Below are experts of layer 4 (counted from 0) of a mixture-of-experts language model. Rows are named router (the router's row for the expert), gate (a neuron's input weights, with its number), up (a neuron's input weights, with its number) and show model dimensions 0-159. Each number is 128 + 24 x the weight over its row's rms, rounded and kept within 0 to 255. Numbers have three digits each.
After each expert's rows: a language model's description of what the expert responds to. This comes from a sample of Wikipedia text that the model never trained on.

# expert 60
router:104097155117142097137083117107041140183143134129062119156120094151139093165155156126114073132164134120121145147117101116116117133156149118120126109136149113128107143116149167146151105168131137138131105100111105248119089120111155130126157137139150127121130136109062107134109125131124141134143099114142128105108122118155119118128119115134161095101134126115092136087132115139127153146149166139126136098122139115105123140106160122119119111133100095124136140129126169116150120126115119
gate1:133106149128123147083156081134115163133136113112116138136129131142116124131145146145170107118142147128143113101132157134113182196151126102141115108129114162130104158163145179096118168167145120069154121102086127121127150142123127122119083094184127189155136140086138132137116150101144122112126087150128110116111137168134109133096133147090144120127123139082163084135109184117136142130103097108115102111152119140095121094094117117119185122111130111150152119144126141108103145103110101
up1:161138197140119118108128111114140142154116122115123149128135177102123126114162094138112138177133127143113133128151166142170134143143102135124117128157148110091115093118099100090102169120145112163099136164110088114116117125109141171183142174160074111117118117173141141112075149121080149135110135124151157123102161131151119122145117166092102147113128118133129105137078135119120116136119124099134104121117154091158186092145114119141084158110148128153141150117165093138110129126155151
gate2:142104141125126137125164099120137108135161087131134139139105112109124099146173123138128157089142159100134108124130139131126138139138108149127156115124136106127133131070071095082097166154107079145082122126149119138118130076109100139134147106148150142158156144144119161113103123125107069145126148120157148119152102154161121099152117113099139113113150137162128126127154192159135115115126089105064165110150104142156175140170091073146139109134158110125124103115143150148153152146138126
up2:150105095117120122149124124106107124160153079120145169090119104117104134131123146126145107120168141138143090110142113101110064143163160148109150108085102146102147107130122119149083120110138115115138184141127089139131148130133136166111183180092147148150109093115141108142132152147092151150128126096126101160107148144102108088172119091110123068094118110156113161121144133110141117150145161107129156144128144134115124101158119146116108111088121136091113118100154139131150134175168090
gate3:159156158132102144194148115103167113108144123129105091143128130120075184105174111145123139146111118127149129118160117052145120146157101122136089122133085125094133143124114110156132126104134089092156120089118124138143162133165106134135095154154105126139155109156134141092115132159116107130112134160074175132170153123087118134132090129175150145119134110119158122162096148112172149112130107089088122123127114085120134126141123138109135180138108121127153121106150129140137151136109110
up3:097123111141156090131137143131125139135087132075113088134113140132118152162122169111103164112123095156143162111119130182102115120108162158170157161116110121168101109136161118135115108095154134183109116123158089154106128148124134101131137141092123121117144100122138142133101143130129167110111117072122081089081102117151163140165133098121096090115159148144110126112125163155130113138187098112129159153127100123183145130168132127165143088136116156129139132157107143125103145131149118
gate4:136126160140107100135143148139147132159127078112130100085097187140122135070148110175106107150096102076160130156164158120167102139140118130076119105133134130130097106106150068098141093129109097089113133181124129124109145145142134124135101151136070122122134086139151135143086131158109157150138125149093139128131128111142171165135128120131112119114134142146148115105129114110110136142141141148116108142135122116150116143125097164111130105086146153147178109158178113105132128124177105
up4:127160122151115169102141129125110103118135122115107111141150158156116104117096091127138106130085112121135113113142095146135101119085135133135124109154085094145127133125143152162179143108135162165097138117125146144095110143126176104123151158055158128150157151153117124127130153143108104131112125109126101142082096139103165120112140133141141133099128165124156124064149156200145136114135174116109119094149168165137129098168146134133122118133122135118143144149079171121165108162118091
gate5:115096125171138171124155109105110176099116100080131111112160100127138151149160076140136121115122148135113131108133100116150110140158129110158120143096155121149119115110134103121140144115093151126156107122131107132146123164139143136168139140191106164140156090130131124119088124136097127082131126165116139116112161160073154135105109146120086118145141150142153157104157118110115097104122110166166136124123138113086139068175099164088158103139171090151103108120134136126138146155094141
up5:137158091092141090132111130139146102145121137137151099124105135122157097129107137117148139155134121123115138169143148168132138133108130120127126161157120126110148125126123164156134109131167088099107096160156147119099134135138115135131118133100168090142103122153127136108164170141155139187131099101145162137150109065134135122148172141165132185157142166114177169106113106139149138132096184067118138135105107168122108129079110145099118144124142150130109126119131139132124141062166146
gate6:113142109142117142110157096118136134156117125097110138123097114126140128150091137204128085092112129113079130162129141127103097126148115114129149095126134128124125101072177091113109172125088103129162109151164106122136133144120184147110109175123103138136155096141144131167109155135128153133138072057140098157164115144126144157118116117110113096096156119141096156129133131092077139146097138151150091147130148156132166093176141131132114154139123134144098126140128140119114145144123114
up6:128137137111101127166139116142152130139135145156105126118107098107155136161123156130106094146142182093164125162147120139105138140128138123089117094130137170127153164139112109093148111139158103143105127160178108122061113149106126140143158104065142124054105141130138140128121104136169138116131161146122105136128159114170127109109148139071102127087170105128126117153129151097140132152154153156109111127157135124175117151061114119095131133134124140167128074123139115130155104129119114
It responds to: The words and, or and the ampersand joining two items, as in cultural and social, plus fragments inside acronyms and codes.

# expert 20
router:155128134122127184145157152147187132095177137145114130119118115141119142106138146141139112125139134091161105097157117153136106118139115113125129092158102140071116099164084103097115160115148146127121124115098166069120131130122132148087121116154132151082124099133133116171149154141156138128112102141155109135085087137115115116113124152142140162152135110136152128173116170127155097109072145150151112180147150082093139122152170091119135093127152133143119132118117114182137106106113121
gate1:106121100102118141143144101151124099128096133149146124106147107098151165138145136105134129127131109128142132093092125157141122151121143133128141170113081093110121113129076158119163111135106145120178178125137151137142076119135152111154105137120090079095148106143146137129163104132151105087183148144151086100122099143167117148086117121155090182151119128153158147111164166118105110127154085108133143091108118093095136132115105134138137132152136163103109123099131114107120123152184096
up1:129129138133122115103121129134124107120123103105128146151151149127142134143134113152104196116150128114111115147116067075166166140156151122086137182084143136124077149051128134157107156166119084105131111119136106137161143160121119122143140124164135095153173160124122111128139089081165122111120156129137140157166118112088114112161137091135132116135161156161124120098157098188132114100126125112145143110089158158117124160116105128132104154123135092135119128100104105123122150136122136
gate2:167133155150149153152154142118157114122112166153104150155122159130118072131100156130105144121121140128149108094139097127134160109137130165151149127152107096132105150148139122125154120128127135147148146078143154119098108087105123110137164079113141119125113137136126118129125125159171099085143078113133137103102118100160109095125121119150154099133089099147133114143101117126106109117111134097147114124182140085152141135113163109120204065104139111170132148134092120181130100124080136
up2:143115095143081124160109113136105148124120102108106146134159115143139134150141170090103159144150157119141109099125152107139151160080141135138158127128119126127160147171140187094105108121116169130165112097091129136102130081129095114129124121159114114132140133110154096126124104125149120132120114127170119117140145126190152133120108144114127106112147106126156096080121116046087085143182088100135145152128129106110100077135151130162166139157118150105101143120126112121100096117118128
gate3:101143141103150119095161174104091159086078119151128146094148134089124123158168125125117132119119110148077096141092106150136107139126115147121104128117102122113118112117134127110132128094075175108115088132164104182152129174108111093161075167112091110128134122120097119168132114137137148094136120130103161136133158143130153130143125141153143140146134150124169091139145124147125135153139128104108101141095145132147115129141172146159110184098113154130117104150135095081113142145174103
up3:089139121110129120112153150083103122144118126132130134142154131138121111134133144124122143102120129123114133130067142140146190128117152159122143133099111144106089162081122146113154119143121127112141137120103128149176126106123116088128148136153121100090107153149176093149131113107134117135139133110097144139138160079148112139132094141154060135205116124116113110134141117078067098125139115077101103084099122135147165128161111141123123139119114142122129116145124114072149167184167130
gate4:150125143126108118087124088126124136121140112107137143143165117140129112124150138117115103094119116147146117123110088164127145187095149113149070116102143114124144138070143126173177100114123083120134152141107128119132137129101117143127068097114110078116174138148114119103132186115117100098146075205110140152151122123130152120148086184180145127139164122120145176139141108111160136118142153129119139126097159162094130144155118137119120127130165103130120106140147108129127116113134138
up4:144137126083117134136140156120138112120127133115113117202100127101115086146109133155093101140147142135150128144157137094128104147137086165128099123157102134091158114107155118128113146152143119124135074130131128091150095111136134107107160147171107173166118118137100113123141116167129121160140139184142123157172121115120129116091124156064135127112112108147106099154146126143099156088104165131108130164113156072150117110102094119123081137103069111135148108150127148143151133128154152
gate5:150162151133110118110105100145136135115085131154125144150122101140119121110104146173168153126137121134142139116117084186102112157139143116145143137135151105112088089113084118152146132092124118117127139139135151112137122126108136199157103175080123063127137080126111125135110142136114141125076100190110170138130123132102130088125162120106173144141103109145087154162092122115104148165097160146118134151156110106160102116109151146113151115151158118146140141148112142115093145116147112
up5:127122113132143101147173141136090113116146107071094091109134133127140173093096106095121126126103105149097110135118122116153092116145117141118115140114128136149183133136133134154095093134108137174144121152134137140138100153151131130111138169123094156142130154135130087141155102112098127128178141086137141162120122134086198163109107162162090097145143134116175109108118149134159108102141107098137110087094096147106075149127111131182109144139102138118117120112165105112123097158126109
gate6:116127144152157099104138144129136102151152158161141131067170128112113113119095160129144124102105159138114110103180126117148103131154166113103113140121108094169109135109136136107135108118105112110138109129145124152133161163127108110085126127128122166122161130128128144110118108086139134122096120136132101132109139168113084179159160149121173156117112055128102117141161115089122115090130140110095096141136120174125099131072129079091104109123127140142138104105114095119143163144160180
up6:143171106112146175109137095152124123128070145110113117139096155140143128122117123140088153127144096130097147097124119123120140102091125144178161101148108165121153154163153119147136113110157145163106158159130164085141122140113084165138167101105143125149134146117121154134130115141129163070138112104153181097128132128130147096098156068155151140092074145130152101116111146129149129112131141106139136117160140119119160123117126122110147111146165104125109150171119146156110095149068122
It responds to: Win and Loss cells in tennis or fight record tables, plus middle word pieces in rare words and species names, e.g. asylum, Bishops.

# expert 26
router:187108148133120113071173098131167115149124111063154032098117175089135128152119129165150180133132113117122171107123154135178138122133119133158151127101126105119112154134112175107129114175131170125150106116140115070144151168141133124119143139145099118100129166152137143091124131115128128143120125139128078142132077115099161115137129123090129157129128128136110138108102121137130123109115152128158151091140138154127138104143128137124177134120127139114108143138111105165118136117135117
gate0:146161092108122150148132112127194090121143129126106120135157117124109112108097143130102084112104160149123100165109126181122107159147112118107137130145131105158134110114130111149107162075151100157128144117119094114123119175200108138075081150125123137094142113169111152118129119137123118153135151125127111111097124108091145100136155100122115120107143066136151150186121149125105102124132141112110089155165183139151104153147115101134110138123145130139082144109152143160137120098123141
up0:171150093136143120136134092104132116100131093157143134115147154081157088154108099135130121177121162126135126158148177156119109166125108105106112116128108118125135139095100154103163097088153105121126128104159143121110136183124121110111106132113182139133141125103079114114181143129080123120107167173139110158142191137116113098122124111143181111086156117124151128143121173122114145141104109180142099078133156143159108136113132102143125124121118107150139118127133152112140143120160103
gate1:118151104140127150150103141139155135106110164138080180121103137126120138122116146107167098158138130142106128111163073132120126148102163120152112091138126160141127133096161118152120149109147159133087141141115098177117160110136125111134158140144107107161140144114113115201112106142120114116070127129081163147101136149125117128124112145118157149106104140145143101127155056141149126126097136116107114118177080104132115125095063176100156146116135132150134145117129125105075116130121123
up1:128127113130126160113113121101093090135160100139138127122147103117136121110121129122138115117100115126114105130211099107116143156130167103084111100146124136118135109103099144120147126149116116124098174089087106164106103117114143122133141150153149148122174132135118117120136156137161125150141132196104114175132175165172107128174096126134091104114135129088170069121139095114140132109161101160138155148114157136108087132128129098144124134123157085141094099131128097121086108166127116
gate2:139148117087155110141072171123100161178093167177127165107125118151106104132134167134133136102113115156138122181146081166106144160122154098116125120142153118138148111104136112141168156119158126139117171110117104130132106092146111135119111148139141121137131094122077107140134134160115079135165121121098159089149147106149087115143126105150136147122100115154173096150130125081172136125121141135098151114140127095097152134096101109174100102137164114132137123120162125104123120136169148
up2:120114122204105136135166087164124096082160112088157105146081157101132112088129138111126105153150137106122167092106160112136147099136124131133155164063111110122108151139128129110108118156114131119131112109161122108112142132137132137095154140160122093108110133157164163100114142135141153101113150120162086140116100143106179124078133158103123136139135146127083167123142133161104133152157143137114105098124121143128129113193117147117151165160105143131120146142085126152152126107102128
gate3:161129110125121143134122152068112134153102134101122115145122126148122119109126092108135151149119123134098087089137110142091142152123138135117110103130087154187142154118112156168124155148141102135146151139149125141133177128123098140161170120133136125186140122140154149155109140120084091110062121090113173135120168157144173119157089110158133162088124130113131174112123114136130156125170095096137104118141104136104151116155132150131151171144101113148102132174110160162127129151108151
up3:102141131152113131088121147134123117131106130093177110120095110060094126134152151149118118094152093125116111135163121141123124140147121114134154136141166175102140110102165130151118120122102097083069151123104132121117160136098171116108121166129150113115164102123118120159139151150152149159178139134077113137163130115109101158107105185139100113162122142166138121170133125173137109156128126124100170089153111098122112133151097125083138146115158137133113151102132086108119106136100103
gate4:151075128134128132118147088133108102107120113108073123101119147117151107142111087164143145125127112122141130135135113114151129129105146148122116117157142152122126128159135151126150112086154146121126146095140155155102145116118108055111144133134178132181134138120094144132143135167102136133130144093136126109106083142102117133117176088092137107144139111135130112150194142108120092076089109150108140128170191129111128163141116142119154132139174118127097119123107105190134161149084115
up4:104126114164124132071128093113090147120123139129158072103132132116105138142177111126154177130123123139121133138139112089145115185106156135124126110152098156097125151118138170103147141144114155108074088153156141132117116152081116122168132086160162121158147107092116120178138149106166117098121156141134133125152115138164131143145115117114130123111103197089133085159126138138159109126137132098084155130128130140158120160145122113130140158164106157133090104135148098113110110166114124
gate5:077131084107147128183126167146146116125110126114108139132119074142109120123104148157172100069113084153128146102119148138149125161125119113122112098147112137165156085110162140144141124122158088152128130132145118095161123118139159108145108145147123158135160132162158131109104093184142097131135189125123136118103123154125147140120174109151103139149084120148190109143137138146145125146130141108135091136118127113113154140103122104132164136132133143179109111134150099159147172084121162
up5:072103080114126121123073115114049123132122082158157124106117108147094095148153122109133115137143103118088131168165147138120120121118116116125113112171111181142123116137147088115104121134116145127081114157156148127151137115115119087138106112115170141131145130079133123145132133164142142089121139110114137108125177165174085153165138140145101110121120154132159161120187117120109115108123107158121145138115088139116165131151144168115133160115110160143158128123119152112144119113160100
It responds to: First capital letter or syllable of a proper name, often foreign, in rosters and prose, such as Mc, Abd, Nic, Ber, Š.

# expert 16
router:121062146098137126141112123112017134216083122123104114122093139100119073183158114145106129170118125135140150155114118120133136133149142120129129134152154098124115135138118149150133122128139155119113132106098138255105122120111163128128133138138125127093154119097076121105121104118133124152134119120130150132121120113109108133131123108101118094129134113127101117124143114132126152113143147126092146102123130115139115139121137112139124106134121096122146128157107118111128122150129126
gate1:105087118131098111157120137136135107122127115106136179126126140077098148116154158120130100166125126140161118154105164124130142126123121109130128133115129161119165126150108114102085139131194128159131156140166115082140132116154129141106135120101174148132105151110140070115145147075087115153122166117201119096117157149128105110126092111129157107151162115170152105122094144169151161125144101136088149108159080147112086142123116116110152152137132134154141089151117131132147130132101148
up1:122145141157127119123115094147126160128142109150142148161165122095153163127082104076121120127107140097114119128167147111098146170128082072104190136129088116150118118166103130116123122129135121117113087175121120098133131123097090149146128145123161115125163127097118168144111151119151107149141128103139116137124114187115153146148125144141145183110104149108130106152141101165134137159096135170136093142122134139122160092123147179111162191113082123117111123106110156111141122132157117
gate2:146139117119133115131148104131125125130147137119142110095170121099114152145137108127136134141164103139145143104105155161127127172105137115117114142156153155124143154108102137135152176119099108123189133183175130164167095119134183141117118105130094107114107115132100088124205114108099125153106125133088113119100099105105144102109147181135110109108129158116136106105114103128124131111142122115146166132114098102110114142169103151108137102191118128094165125133146155086120096134123070
up2:129151134095142128092126130119113129120131131144116094139122132133153109103079137135152123114116074146099123105171136158199093154118094141156121160140156115129118162146170149113111099071132129150101162159121130120120132132142129168154163100123119113133127161134112106083124103138119071119102132172102124090102123100148111125078135114127204084113070137112165118111120121125118119120115117108192114140108112131136118151117149125123128159104098137158121157141096146129156135122143103
gate3:159110109108100156110112108115130064116126117112138111121125154084099153115146123095138135160144132140153086129106123151151070180122139118108119110124167176122135161122161130133130182139134103084117153208143114129174121159098081131109115113188126119107107094167122136114133157146151125129116120162113118120120136120125126126142106080156130127120115171130137151102167119129140115139158111124105157166112145102137147115117137133123129116127113110168129106115130126135097076131170182
up3:103138142100147141098145151104143098098135159108110136140112167121110149135153113065148118128113096168130093119134054133105106122158127162099094115096143156137187139125154125185130157136128127090120152125137138162182143154122088117123122108139121093178096118107104157129117119106120116122084097126148148108124163121089104118157155119167136148126109167100129121117147159165156095146158123124104149149125132130120138130128098101112107162129117143145127150133069093149119110121160128
gate4:129099107096146120147119165161114091140151123149174134125147135126101153128163153096107136171142162076139144154145148151126097118130123090077134124135124090155146095152111127123192132150082128120128137127125134124149160092149114128126133120112143147146162116127125092136159128155134126170116154113131129106096124136136145130113111113133064187133114121106107117188156091094100162140147114116104145128103117066111115162117128127109117140069142088117120121160161143134149144121165156
up4:144146144163140104112113077092124179085141114121084155166125148137090117128106102133161136133092110138106156105089140116130110147088104162165119129117116154095155118098151147130128151099141154142116103148140175109155137118129123102128137110128131146150124170106092155129097120130103159087090133152142114138119169128089123143097128165137141112113116179131166134113132157130122099144096065126150103115139129177124119144135115159140122127135076152149169148106119143101083145135131077
gate5:089130099105101112116109129155138142144122165133086165150135167151118078154122115159184119123154119119131147125109104144150123126135124188118153165136130137155125121133121106133157147138126095123131110134100135106136126085136088152150128075128130131132166121157136113130063114105134149136117136130123150099104118122085127120091106144143139178096135099183103133135111131139138121104137160130122083155114093082158119115077133166116141143113159122139168139198129134122077130099100112
up5:086169111128134118156121125115114108134112107143152101130156136109129122100117091152180119137076110093110176113141088127118123114105145123108159131140125162167129104110109113114155128104110079155113182172140151120109116139115095143133135166082132096134105119123128136114121090119107144113099165097114127139166146128161067160117123089147113104115129174167128127120108159123137146098123114127140168178171116106114170146064154108148141136115130127114121128115148149167149152159140120
gate6:108148088123169127134143110119137109114112091149137150150076083153127161122081163127154082157107150115146122143193115173133144141135127161144137113105101119079137119144155124157136109123106127104131102087100053104120150119122084109095161116129127150131130103127181080135120141146126134178079142131163167125117137133148109152110126133131159164106127104137123133123102125081114161140150120139065121132135140101091129100135159135145106094132110136140156143126154136124124129136123141
up6:124177137159188135131154164107131109078096111100142150124140123145114147147133128129165121142131139128144101127153111141130123125139138134134141124119096105097110124138120140112131115082080136110141103107082083176130134138126086117119128118140145116204147183145109133135137186083122098166150120130135134141104134124149100161118101150105119114082157148116119116104125139116151128113114102157104120106134152129131065097116145125195072167154142153100135143097120113125133128167131121
It responds to: Common English given names and the opening pieces of surnames in names lists, credits and prose, such as David, Tom, Mc, Ger.

# expert 33
router:106197110147121133131162114162139127116130124149112143129141104108126167141150152110168126087149081154103152113132116154134104114124130144152114081122116140154151141153144115123133122107100122143156139137123093042120139101163143135096140109160133152113091107165186144123116136121095166096104102151141113141125179123123115116137115139120100165118089089125121121104122175148104125148141085111126088115095140151145110122110151146151132094118162153162143159118110105185139129091138133
gate0:097131130123104123146144143114135138133099157126098155161116150104127092135157152118134162150131116145139109122100135124116106149163137125123120106153128141162138105151129142092109105095125124120186136132096116105101169083153111137130141141127111155106104124173156117130114112096087121125093085095148163121157143110142071116072123098106168106138069105167079123119130165137109106178147112121122112141131092118169111128106134146155116104142133098149157152141118118140170159116133199
up0:117145126109112130050136162135115133113135123145159109109124121118141109136150154154148142144048124180124114129111142143134109173100132120112148118109159143129146136174155128138162138099140122118150110138166129132114107164129125130148096148119059101141141071113150117145137133127107172106128071119104110140108152177121125136112176181137126121130093133126105125136087094107118141128079149136125104138101087117147132136109138131181120140143124149129141140105132127174119195109128130
gate1:089122123150122097127115098097114128086140147109160133146139133125110148106165124106154115147103099124088145111155122107099130095113116156131128105121118099138109146177102116168123135124118149137123172132162109085094146135129099090155119155109209124123110164139127139122091130130119135156156115127091117132158194126117128130150099134133103092116097158105149102100106127146160133165154100111135152102115114175119124140113173107084177164135126162161121143152145111130109073112121115
up1:154081180114120122135138119137117093120158075152143131122119104118107121125133138135150139109095171139164144172115124137164144143117131104119107176153114097118124139120115119122105101167132144114132111139089108150130125163091134133158096092165128137120126094123102148101159127095121109126097117162124078128145115138178135180123111164124143112142143132119144128127112154136102163134126095149137174181101146104116136099114110124160123112128129114087119129081108124055139158107193162
gate2:107219146150134097115145111128147110143140114100151127098158129167142111134140114124115125142113110134097140133123119112144116102138131110105114131116155103104117139139115127123152099138080109136165124189121107149099136144166141135097103165127107094098103124122123118130150133138133159104123139123104131142172092097138095124135106145117103111108146143151147149099121127092132141105135174125070099079114117164161130113113103125135160094125234103089123121112167115120156123148148128
up2:115105131118133130092117162128069151072134123110160139144122086101123140102103089153166123123146136112149130140133143113131104142089128149095138114135146125085131093106120106186120147108124154135109144089139114097165129163108111117188136124131170126155157162110111118147102149129121123148158114101155125142104163145101170127107153160141116085150138132124168095128114124152106104138127085115147176152068148152127115119187147121167123153150112138118099144162103145162113117131113106
gate3:106146166159132129118125184133127112117125140102124184157169109093145152100145121160155130144074108162144114139156147155140112128136153176104106122142124146138106120153137113127120124124087135134114132130146099083163126129106129128156148107115172154162095149149111133139156119141169108177110126112144126121154137096186107125098113114101099081114136134106126148147151163127185188109094129145129146109103160110110157111126132091132091135094119079124145100135136074129129119139147142
up3:132118100107143120119133100108096095089140100124126084094142126171088147128088104125115098122124149091154163140106070115137126117113132097146154155108140100120126113098122116144156115139116125126116116142136165132127082148082090119149084164114153127155155153108121110120157113134141088133143155160083121157132121135116140153167132129173134104164157160132170171151180106149112124105113127149142160138142143172129147151165100112124141150124128164101109134135153180114082124143134085
gate4:071145121135119137169105111135126140155113118127117160126077170122136131155147126109145130157150126142097153147132128138112116077156150180120082123134118153135124112121146091125114112096106131151169124166136105106142163117139142104138181147131160144113079122146155129154120133138097142161099117075160197141155149118116091089094127101126119128140105091140074135106134152092145127153156124137152089138132125143164129099109133133098116112085155086143155149141089149151148126147128134
up4:112135151134117129155111147135121121127077081131125162172145148101118160129173109107123152093140125139118157138134120127173098113190121141141124105110122146172168124138128096109130150163123147122168147127107111077151129083128131160129122140134144148113122094134102143128096161120073134146114121130116115164105101122097120143202047128142076152152115146084103150130108108090126118134120143138125126150115108125131147177138117160118136144117164112117130132109108153099108150100155103
gate5:089151127114099162130121164169172136140090171128117175201090122105105128143136147116128151151166112123116112136119122182122122110146178118130125128127165113156132122164146155126143138101127106139167103119123114115121150093161165127114149091106107133125120135133136134122121128093118140100098081122140153129121140101134104133100167135094160145136117129136098123124061151114169168159156103108115088121145097102121117108104130149141112098111178133158191137101103103127137126102132144
up5:150105154135066138147101149143158119142137130106160127143132074169118132131170104130127145135120113134126128080104101122132171084122158149135139128093129115119166139150131137131126150134135132122172155117112089133092123162131134112136159126149108125129132167090171127139101086099141148125132122154125140151112155165151074157132134148145091145126092129098092103160131146135119106110128101159095123125136125170117118137138127152132067099131134124133131138117046187184118095116120149
It responds to: Middle syllables of exotic or classical words and names, often after one capital letter, such as St-yl-es, C-yn-thia, Am-ér-ica, Ele-ph-ant.

# expert 57
router:103141124109160125119082152108037146188115133095086099145181101111134117184114159144133097124149132138106140147105134097147128120132166113156145137139101104116105100111150139140157122149142156163132132092132111211106113114111160128113160151105125129180115095139088108103117139138135097136122103109139136118113126128135119118122145118144166091102135129123110153094168122135105134145133165162131146123130125149105136127100151149134091078153118092128146108121118137091151109128119110
gate1:095126155123105126079151093129129141135113136154103168104118118138106101097135144126189138118123138138197130128134109121135119158147200136120112100122130143129124157147103160086162101129120067091105097149123122117125078118106093108110121109154164138131165138128133131141156148113116130136158082141103118139148146120112102142137109166142102116154140147122163105156150130130113125115124090119107155112138151084114096118133154126065092159094170127135130112160156097135089148137093143
up1:151130136111157119120137142118094130132101101118147115086126155093152144123133136114128126138113113148157120118133164137115155135128054148076143109135122122145092117140150142130097119151120171155080154102124140153130131066115162123188137158109134149154106111134104157131096134143112143164144143112128081120154120131142156151114126100168156138148152141115131079122141138155090089122093082151175108124089117146153154084102123107145101129162079170109118133139159132093136148140142163
gate2:139118125139130118098146165127113179132130160127108087118109120166136072132118147123183134157115135115101128157118110136120112125136113116109147123090112113109160134154128122145122076094159123149096100121147130133115139177121112113117126151151122121151105154107114132134155138110163153150138142118112109097149172160080104155146107131152107116113144129123105129105157147132106136119097102145118120068191150115187096129046100130064120130139153128139126138107120165123141108094119088
up2:097111133135154156105187100134119121098122126127161144113128085097105128136133132153154085114101133105151110105157124136124116178168148142123117148133172119173148143122139126114129159144127117119106154153151144094138087132098178106124135089150142113130128130155155134127159169122169134198124161157116112142146163128103107137099153134083093127123121162152139053146086145131108127120145121090102159108161120133105122098133115150080120162162159110149108156105114134152126148133130112
gate3:127145125131109141144084168113148086126133110121125127136159161168112125099131140151088177140151151096147127117136136161125124139127151136123118099111131156111101108160142104088172163117104132072166127122083137112116065115109159098108127157115150134127120149181146125126176124116108143125089094131147111117137137118121131122113134154106132120123089166119095145133125142163117141174065100139141150144133146111188129086097136107104136135091121089099122134163160132108125119108150177
up3:148096092112169130164092138127149132083147106155124139130165146161125128117114113101138140124129115126127112132090134109125137142128139130090143095114147101135152124127108161139172126129124138091164178128085118131123086081148132092083147159113102148103097146157136155162135106116094128129150161085103112096110120117090145134071134180120116121136121110170150132117150119141106152126093100102113132139077151136137140150137155135158064105056128122088117151137149147137142117119108133
gate4:118150120106156136128094139148147118112126085136105169119127129148145150154126087125133127097113162132122101099091126156122143099143116125075124140118145110089133135136124138168154173144170166124148094112161119085100155119149105118123114065139109105142119128114131111139142125103180109085086109122118142138147103107161141133100116141111148168109114190147145121098100097130127117119111147130081120140117183116176152133098160130118125105090097142172138114166114131145078118133086133
up4:104191168179097123121121103125137196125108144140166131079134167146157101129149094095088149115129131137121126121185115156122137119157140120119125072107118093106111137151092091168143131117142130139103118096133109110122096112141101130121138130124169094108138153105120127113131177109099127120183122140123132121105125138133090107131111133139144130129120140133102105164130123125125123146142086146084108100128131146202166134146116132124174106149110163147142084133143127150128172129102155
gate5:135117143119101127119100127137145156141135080134175109101125150111114081162146155153069122137084105120126117123146144120144094162096100127135157140127117132138122085130128141129164110100129118144113103116152126149118126170146167102105091142128112160147124066112158136090089140163165091152141100141126100149097123122146151093106142142154100122100125148131129145104137105108138096131088130122120153122133159202105145142153133133116114126149176134145068122128132187157140137147097160
up5:133144106110096069142072136144133094135138140138142124167141131108145107137135154129092116171060094120127133119124159095152134118093141130156184182116135147142112118141107129096133083121091113154128112135128089131136114130126131129175155137124168132130097129118122111061120128130154121144103129118160102134117126100173126078095159116159135112091085141087091118093125146141140141176168148163131142148129141122122124126088136132167111160150140126127148130111110118161154088106122123
gate6:113130153131119141152125123120119143098129063138154135095133120135130140184137148126101109099092122163167158154089140129127094146156127085173126103107086141110128145140128098118151102124135100143107137132159118108119133141125141092119126123105114142136122152109149120105168107138153128168183132170122137140129166142121154073078122142159118125145103087110125137113112189101068112145139147152135116104136120161104110144169160149121136147109166138171092166111123103122101140125119183
up6:123119185154123150128194115135142105112143073170108111118121097115164141109107111129156117134133150108131089156103160106122132117143119150126160121147171125145087139107129166108099063124109088097160105181131097116128139131151102087111143135156128155113131129110135094146146093160148115133112148119114158110197125171128100153133138112134105134116213088127141143134113107137124128129125102163108082128161128091111121132111104103132135111131139124134129162121120096145127130136109113
It responds to: Connectors joining items or clauses, mostly "and", also or, &, plus, nor, then, later, and slashes in lists like W/D/L.